python train.py --n_layer=8 --experts_per_token=4 --routed_scale=2.76 --init_std_router=0.0277 --lr_router=0.000586 --vocab_size=8192 --optimizer="muon_variant" --lr=0.00306 --batch_tokens=[65536, 131072, 262144, 524288]
Below are experts of layer 2 (counted from 0) of a mixture-of-experts language model. Rows are named router (the router's row for the expert), gate (a neuron's input weights, with its number), up (a neuron's input weights, with its number) and show model dimensions 80-159. Each number is 128 + 24 x the weight over its row's rms, rounded and kept within 0 to 255. Numbers have three digits each.
After each expert's rows: a language model's description of what the expert responds to. This comes from a sample of Wikipedia text that the model never trained on.

# expert 4
router:163118122147157092107151131115134143152155167163120120104141145147131152136147124110150167188106111135113132140135096116149117161119118131152095129104084112099112135129143099074116152141134128115131148105088113125153178147154155121095161138
gate0:152124101144133116092157133155101142126153153143101134140130165164098146118081128132146124138146138157116121117138100140145126122084137180093120082119083121134166144119125104124146149116075113135080136099107128143138097139162172121168090119
up0:161117140114171071076116116133145112121136157127135108128080141120147127159116149129160123107082116135089151134050124141156126095146096142149157105130119104151110107168144066128181128128094119105057162174127116119149106163131098111115095135
It responds to: Suffix pieces completing a word, such as ent in pentathlon, ing in Acting, ient, ation, and year digits after 2.

# expert 8
router:127151125142141140138122127127141118148128144146150158186093151124161135173116089122125121102127115129113152136109161164102141141105109171118156159122101152150170181145104123137158161161109151151099107129088141121134117119113156130161166157
gate0:113154121211141112147113135085143098157103145137114089137103143129080172135158139118135124132098131108115114089145121158126131112144088120137116140144070063098142103109134135139110165149088128140135128149133143140078126146091163085117096132
up0:121146140129184135118142143110130110110089132135143106164123111145130121117135141115125116107095163098163128139157143118124133152121078100117126148111104094099112132109158126131109113130111152098149104130118159130064151133107169103138124151
It responds to: Auxiliaries, conjunctions and mid-word pieces in explanatory prose, such as but, to be, been, became, and qu in adequate.

# expert 19
router:150172096083131095146091092121145087111102097122124101141165127140105150114164133142153132093155108099131129131131130131126121145146102114170141107161124130155129152122106135161122103132145165151127112140114146102153128122157126073110148143
gate0:135153104132146131111105132129165122119127137104140121118115132102138134082101131145140148104141122169166122104135131109136139120106125107215141088167118155144151147103156117137115121080132172129136146151108105173120099162128120135140123145
up0:105132126118107130125114119157176133121119133104073187099169164107129143101166114133152111150094099149065136136139128124151125095081175128114084126080116129110124149107110125124146131117160130107105150120135102120137168160142186131120143131
It responds to: Apostrophes inside words, infobox field labels like by: and Party, and group nouns such as people, team, members, students.

# expert 13
router:131135102165094166093138134152102132107116133163124136113152125132102122112139145128127114141108110110122103163128117161127114134115152118114146107180160138123127158080146097128143162204161095115129119109135131125129115129140132186161104110
gate0:119132082142101133137145136131102143166142137143146103108123180110136147101099132132110151127102098145141110155122045146110107092086117119101163098139171141106155161127075120132143082039107149153116124119135166106156096102129123130151128117
up0:168134127099122155124164093110120155061119153174142171084137123163113119127100070103128101119100104124120064140119130152113088125135107123146148110167113111134113160135143129143102083104122125082117158116133099131127100185108126137114142134
It responds to: Inner syllables of longer words like Intercol-leg-iate, Rut-g-ers, Ag-ric-ultural, plus naming nouns like River, Cup, Island, Museum.

# expert 11
router:123084156128110091127137138127156151160127149145112098133115163102084102109105126077151114122168121135101139152106163113126106135136097129151109132126111110141091136129131152161144118092118121108101111121144135172108094135110067123112087083
gate0:143117120155129108063089114164120126147157086115115089122112125121178103114154075129194076148145133151147125157107101127151130122111123115133117120101138100092175121152194084130104124153114135143150140160148152121122113091126104145144137110
up0:110124114094129153146141133134120107126099168123161140088123131160086127127116163099139173122098153093101122131139125114088152144134139158120171109127098162148107121116068164172169160145149158158129199123115173122123122160134141116125096140
It responds to: Periods ending sentences or abbreviations (s., )., e.g., eds.) and the paragraph breaks and line starts that follow them.

# expert 3
router:145153140098106105173164080117117115093127125107090120135098151144078122137133096120112108101079108128142159103101116131127116150186123164095108116099156115166100121172136138106111109093124109130154100165092171187107157116086144095132147098
gate0:074147113142094121150140178122162133111132150155120089091144159136124125099151137102114146095082098143128141103142132122107136121113087138144138070108096162169134101148166151169133103152118111120143135105114129125101170123191106120143129138
up0:151150127090079111114102152128088115127128152152156139114148101140135132113155159134132130078125130141113114156129129113086148149082124147156139137165113153142141118123110150146157144125109137116132128129142162150162164153131150118111135153
It responds to: Early pieces of words beginning with s, h or th, like s-ust-ain, S-ec-urity, res, ref, h, often inside names.

# expert 5
router:093124159123102087117110151151171163098116112086165129095146086111147151100154174176134106107156139116149164121114180084125128137160110131147131136126114100102137081130115146142137153163112155141093111189137083098151149116132104093167143068
gate0:138156175101103081174093133183138136130102125125143115116128133121120136129086153120142176128156099092129083090111097121126146115093117168131133175104096159133132116164138103108122162131129122122154137088093154141098125156114092062131120125
up0:140128091151153156145181145061103152113130134132106108142100143145130143125130120165158086074092156127151142182164128138124134123153141171162112122168184124113114133112084135133158098102137131142145133129131135125112147143142146131133131130
It responds to: Pieces of people's names and the commas or "and" between them in cast, band and credit lists, such as Kh, Tom, Kor-ff.

# expert 21
router:099159126138105172103132174123141120150097097156147132112140107122177188110173198178141101157145132112150152158097099116124133094117097140139157118094138111122091118109173106105127184128108107118123170147135087133138137141121132142130094157
gate0:141119112141143153133135140148083122134143172200131120105128167103114138127117144177145108103129169142159137120111102104146157146117127111110158117175122124126117141149126144113144113118092179127160133121103151117146110114106103126117124122
up0:140125105149133143125126127154117165099111141182144200118152157110133130123121100175111153152098103110148163139117085122136117137129113118091148059122136157116126113150178157118156124136073131140150119159148165103115139152165128131108159114
It responds to: Final pieces of personal and place names, such as Nol-an, Ibrah-im, Mauriz-io, and suffixes ford, ville, shire, ington.

# expert 9
router:118134102134140172106139136115152132184117151165109185154130124106171138134089119125174115128144095108136154113099110137160140174157114110123088167086137144145117146170153148119120145177118149117102162142111145157139073158124120116131174131
gate0:146174095160126138129110119120109159142131118112107183142141123130135143117180093079181093113119118146148103149169144162119132111108147129177123111097088121210145135120104159104114181127135168102168154114159099149091120163125157120125171113
up0:152142098182144129154120131071142178129114134145124148121113141152138159142145141099143104106102087121141133126103112112131128112117127109156102087125059144148080085136151124111165178122131135110146137118146139136116146138151106140160143142
It responds to: Closing pieces and suffixes of ordinary English words, such as cop-per, we-aken, lay-er, and everyday verbs like seen, put, allow.

# expert 23
router:123111129095142144102087099138111153113131105094170163134112149073095135148147118101147119114081110119121077100111177135194111099149146111113119124117166114117148104145109135154138119098120120123157113123102148137156143128089092114130093135
gate0:124112131114161113141111160106140139171143103092143112134128111144146085100172085106143080111117160140135132164150098150139108145121104104119114131128123099107132136132172118137133136117126124116172143133080110127156151120137112125163095097
up0:144113098141162119123089152113116113132117106117149102120081128118173095098168077130135097170125156103160119162110087123143135123120157146116156104138105153110106149105159090110122108083146127120135117089103162145130163086171110100115081112
It responds to: Commas, "and", "the", "of the" and table separators that link numbers and phrases, especially in census percentages like "18 to 24, 27.0%".

# expert 18
router:161109145165153134093188122114150155129134098131138179148152137109126128142134102132129113148152121145117090115158119092166156112135122112132115119124113103123140130088147081131169113167169141182123154114172146089167103147132074125126133103
gate0:116128090116169122135158140160093170132096084113114109119123149148083124089137113168143124152139128166129118131126139087151130160139160123096158154152112081095125098156187096104100055108160099170132175082097139121131130110143155162149130155
up0:103108091138177104154206114176104125124126152108127123126156172144067101152175115098153125173144144138114143141113114088122155105081147112135153095127135115131132118135160163113104110097087110146090172081134091092130139157134142109115130123
It responds to: Spaces and words just before years or numbers in awards and sports text, such as "for 2001", fourth, first, final.

# expert 7
router:120099170138136118148142122126138168117162149088117122171152141104084098119098130125108137131111104162102146101117133130097115162101143156096120125126125140163114136127110133138126124143111140110124111141126137162107117111123111101127088139
gate0:164121112144157120131113107088170146118120162145094129138182118129143155136113125163098169168132148141133162104107134120136093092161112166109109094113125163165136107085161145118143140154091131131094148093160128125115112152149169121124141107
up0:092130202121157139161078136110136146159112112113090177140077090147164125127140154143109076092133143143139121108144105136134091115114122122101091127142112152142167103095155162131109156096154138148130113135150133149121138093121170133152132147
It responds to: Tokens right after line breaks, periods or table pipes: list dashes, digits and decimals in tables, and name openings like P-ar-amount.

# expert 17
router:114101128112122095145104108110097155127129139171131116149149106165083136064167143143124153096110131103107127115149089124117097117123158144161146113141163170117095077118137157136152155123142102119169110110103142134126104150144115118080158145
gate0:126120144112129101090124136137139141125066097108107086134119081125066096070127158142144134154126100107149158104142129096124120103133127116110123140153112133129144120078122109113114110121142131163115140102172128092099137142111099118115114146
up0:142152095205172106132127133093106107134172139160149146142117128155135147136159135133103136089147216141120137161157123125148131115163097161120121131124149095131165154149133131155143140097112135120134136147105129143134096133151188152155124126
It responds to: Name fragments and digits inside tables, species authorities and coordinate lists, such as Lis-ch-ke, Less-er, 50, 66, er.

# expert 22
router:125112126150147116120141157136136137113116135124173067104145097113119119100150132157153144151126133143110128105096096104163106137125134105107160107140127153131110145092161123154109179099106125118144172089147076111125132129146140162140130158
gate0:102142087158130084140127127133118134132096122123154112114150162096101139107145151100076153094137102126131104112107142145113119161115137161129080132145124162116123104142108174123142154161097131138133116108088123107120106126133144110139143138
up0:114132148112100129147149112157143121120134151104120154115062093142135113172137096155159114155125126137122117145173190109147130094119109127143116136125143095101114152106140066142056156151122164190137126115139145069140147165120056118126123132
It responds to: Closing = of article title headers, plus place and taxon endings like shire, England, London, idae, and coordinate degrees.

# expert 10
router:132129135083090139072172123096164107095145128131155122093107131130105105103158136123184157110156096126121093092108121094116150142104142092113076133143162144099087138144096092133173089142128144071140121142134136104121131184134105098111081176
gate0:139130118147135096123128120127098155117149128102154108101096168154136154115125088094129108168143114146159111134126118157171124134119195138065135068088117124153158094104157136091112086127102129103093117121086125166132123146079169123110093178
up0:111138128140128138161120168133129135107141130131129127170160118119114136120086116124076095107085126144093147162138150139139098088152119113149144175140157118140119123163117133140139112114099124127135156117129110096112160163165135104151156141
It responds to: Institutional nouns after "of the" or "the", like Comm in "General Officer Commanding", government, Army, Council, University of.

# expert 1
router:179123122156084089152121130133159121090103137158115169132135133130109144143104110168149086146136142102160121094131123117107118081103138124128118101153115125114106101122142143120125125132144137109134085124119144122114103135157118151156117145
gate0:088181088178138134118130148090111145126131072154126114141067127151139097101168157141116103117075118120123129081061112086159122139159131148138152108110099122136097134116168157137131138136158128135105136096100121092106118120141133118160076147
up0:178077143133134153142122130151081126108118156175167131089130163106081120168139090103151144129164101162111114126157140176124064176129126132124085061148139155104103128137127119096114130130117128138121095113138146120171128160155146111106225124
It responds to: Opening consonant or consonant-cluster pieces of words and names, often after a capital letter, such as d, br, gr, W-al-ter.

# expert 15
router:134133172108113111143115156114144128099158115101129150111143129110110154160129156125110091145092126136103147124107155144120123124148129147144102122099177167158098157133117125117125142113147089119124110150105110119138115141101115162074157087
gate0:112136159122138115138094113117125121170142101114155086104097144074077177132140158132138114137124113131133076121124135132103111152093124165114156104114147095156153132131153117088119147108121140177089122116141123111085109094120154136155162136
up0:119101091134143160129141113117144150105091128135105188133155085140208113152099081111124139156108135092157117121128176130127123155108069091136158144190079105130118100167063103170152120143123122101129091115105126101120115148116127159074087117
It responds to: Pieces after an initial S, Sh or Ch in names and words, like Sin-h-alese, Ch-iu, sh-arkfin, plus prefixes un, pro, inter.

# expert 2
router:113150094105111160164088149157150124098104099095112122131154140131138144102147141151096088121164105133094148113139132145072139097144094134148132087159152140120130121100144121122106136151158134136091122141114133075152108097120148106157126105
gate0:133143131136115124124145121115107134151094105148132113144159143097119149129092156126110113122179123128130150163101090153123105120107145136144140129097128152116134106110172125154133148124121091156131090156092120153102130137091122105103122169
up0:113111129115144137126124151076122129028119150123134156117130077140125152141104120124145125131063100166090107089100146150120130121160095125127103102153153124145135117178119124119123131153139127136124184088147106098144106126149117137167139114
It responds to: Inner pieces of foreign or unusual proper names and numeric or dash table cells, e.g. Vaněk, Vaibhav, Mc, "| — | —".

# expert 6
router:145139128073148150121115141117103118147144151107109157121085129091159106179151094087176126119113116155102160156089116148173135166148100149123138164132110167117148167149090136141149112168137121113128118105168145154157158185131107104108150149
gate0:126140121081109131128095123153117095174155149144174121126148166132151149153140111102128132130116150109127099125105157133122135167150107097082141093155136144114171135112153109122139143121101163174099117106122122108120129138125087093151078134
up0:135133166104123151138116128170119091135114156147156124170157144158107130137103158064135120126105140125142096130080145120179146127154137146086174070151137167124144115097167135139106118131108143132093128118109174130126146125102100130165125121
It responds to: Prepositions and particles after verbs in running prose, such as into in "taking into account", only, on board, to, from.

# expert 12
router:156151133157113119154106095115142122154107094170121095113171150154149148126145110142127127133131165088126165150108141143100123123164134104146140150118132159080111082135169091108120161127104118134150142136073116105096124091108153120137141118
gate0:105163125120147151171117123099113115149167042173118143123143116107130123150100146146134123125148175106148113120149171078117139104094122134110114096105119153158113153146127129113151112107133139127136139189132147118102117114070131158107144128
up0:118106126128104158187155110098132120132103126118134170100097203138110071153142131138127141140125113151132160109123123125153110133145093096139127140144104148131154147141112145119128124092104131141097137106124088119131115125112105091098111100
It responds to: Short consonant-led fragments early in names and rare words, often in tables, e.g. Sch, Mc, Bur, nd in Grund.

# expert 20
router:084131163129122160117100130148145118132110083137104164120126115109165152136144136150116134124152152136127169127163146091144171112126137119133152171115075094179197149134089113160125164114119138127104115152164096112110129179109116158153110124
gate0:088146126143161160172131134100097150119105134093120105115123145127151160107134118129106135144132102163146160136154132099150176118100079123136135110118145116138151126145136131143092163110104126128158123110115123126065151119115140129122132105
up0:087176124157136130169137134116093121113118174150148165171143154121133105147170070135132122086116110138113127130093130162120129086107135134150107126112085121129137117120099167138121122103106116120145090139131098105100130098102129144130140093
It responds to: Clause-linking function words like not in "whether or not", had, when, that the, because, would, plus sentence-final periods.

# expert 16
router:070129131127112137115140161122115074120135112165103129127119134135153153136087144084104094144161132112154135122111111109127132113144145149136121118136115100154128123162115133088134130102088104131125150127135149126148110104134112140117159126
gate0:121122120094147124121144155136137120123140160101147141091147153116077154118146176173122075145144147127188070128167087067124147130146183175168106123095141103107152116130115124130111150126142154151136152073130138087100116117160136130097127145
up0:113136145155147143133129118141139124129155196132168141097088158131124132141144147138140120130135090184171119155165098107124097129132157162104125129093137117134094116125141112135123127125121140129118142116105112152115146113165154154126084140
It responds to: Word continuations after initial letters f, w or m, like ather in father, arn in warning, y in Mighty, ious, ful.

# expert 14
router:135113104124118088086131148158149118123122112078106129136122133089149120119135131103124169124110111119109099154143140148078108085148120098146130177143105158147178101161164127173155102116148098146116100106108137135154155105086122121142093180
gate0:080165139123098130125132109143139121124138109101145136112123117124127093107118131181133139081111117132142135127103140108141091126094148089156176124109129143111114080104139119134112162091056100139111130111103128134076170126170160154133092161
up0:137138092144142108129136131153124167141085152130130135161169126145095118105116141108178134171140134113132147133156133145125143132130090108105126160139157131158098175179097111103117077173160104101148106147097150113175093143088123117137154116
It responds to: Line breaks, list dashes and sentence-opening tokens like In or On, plus the ellipsis inside quoted brackets.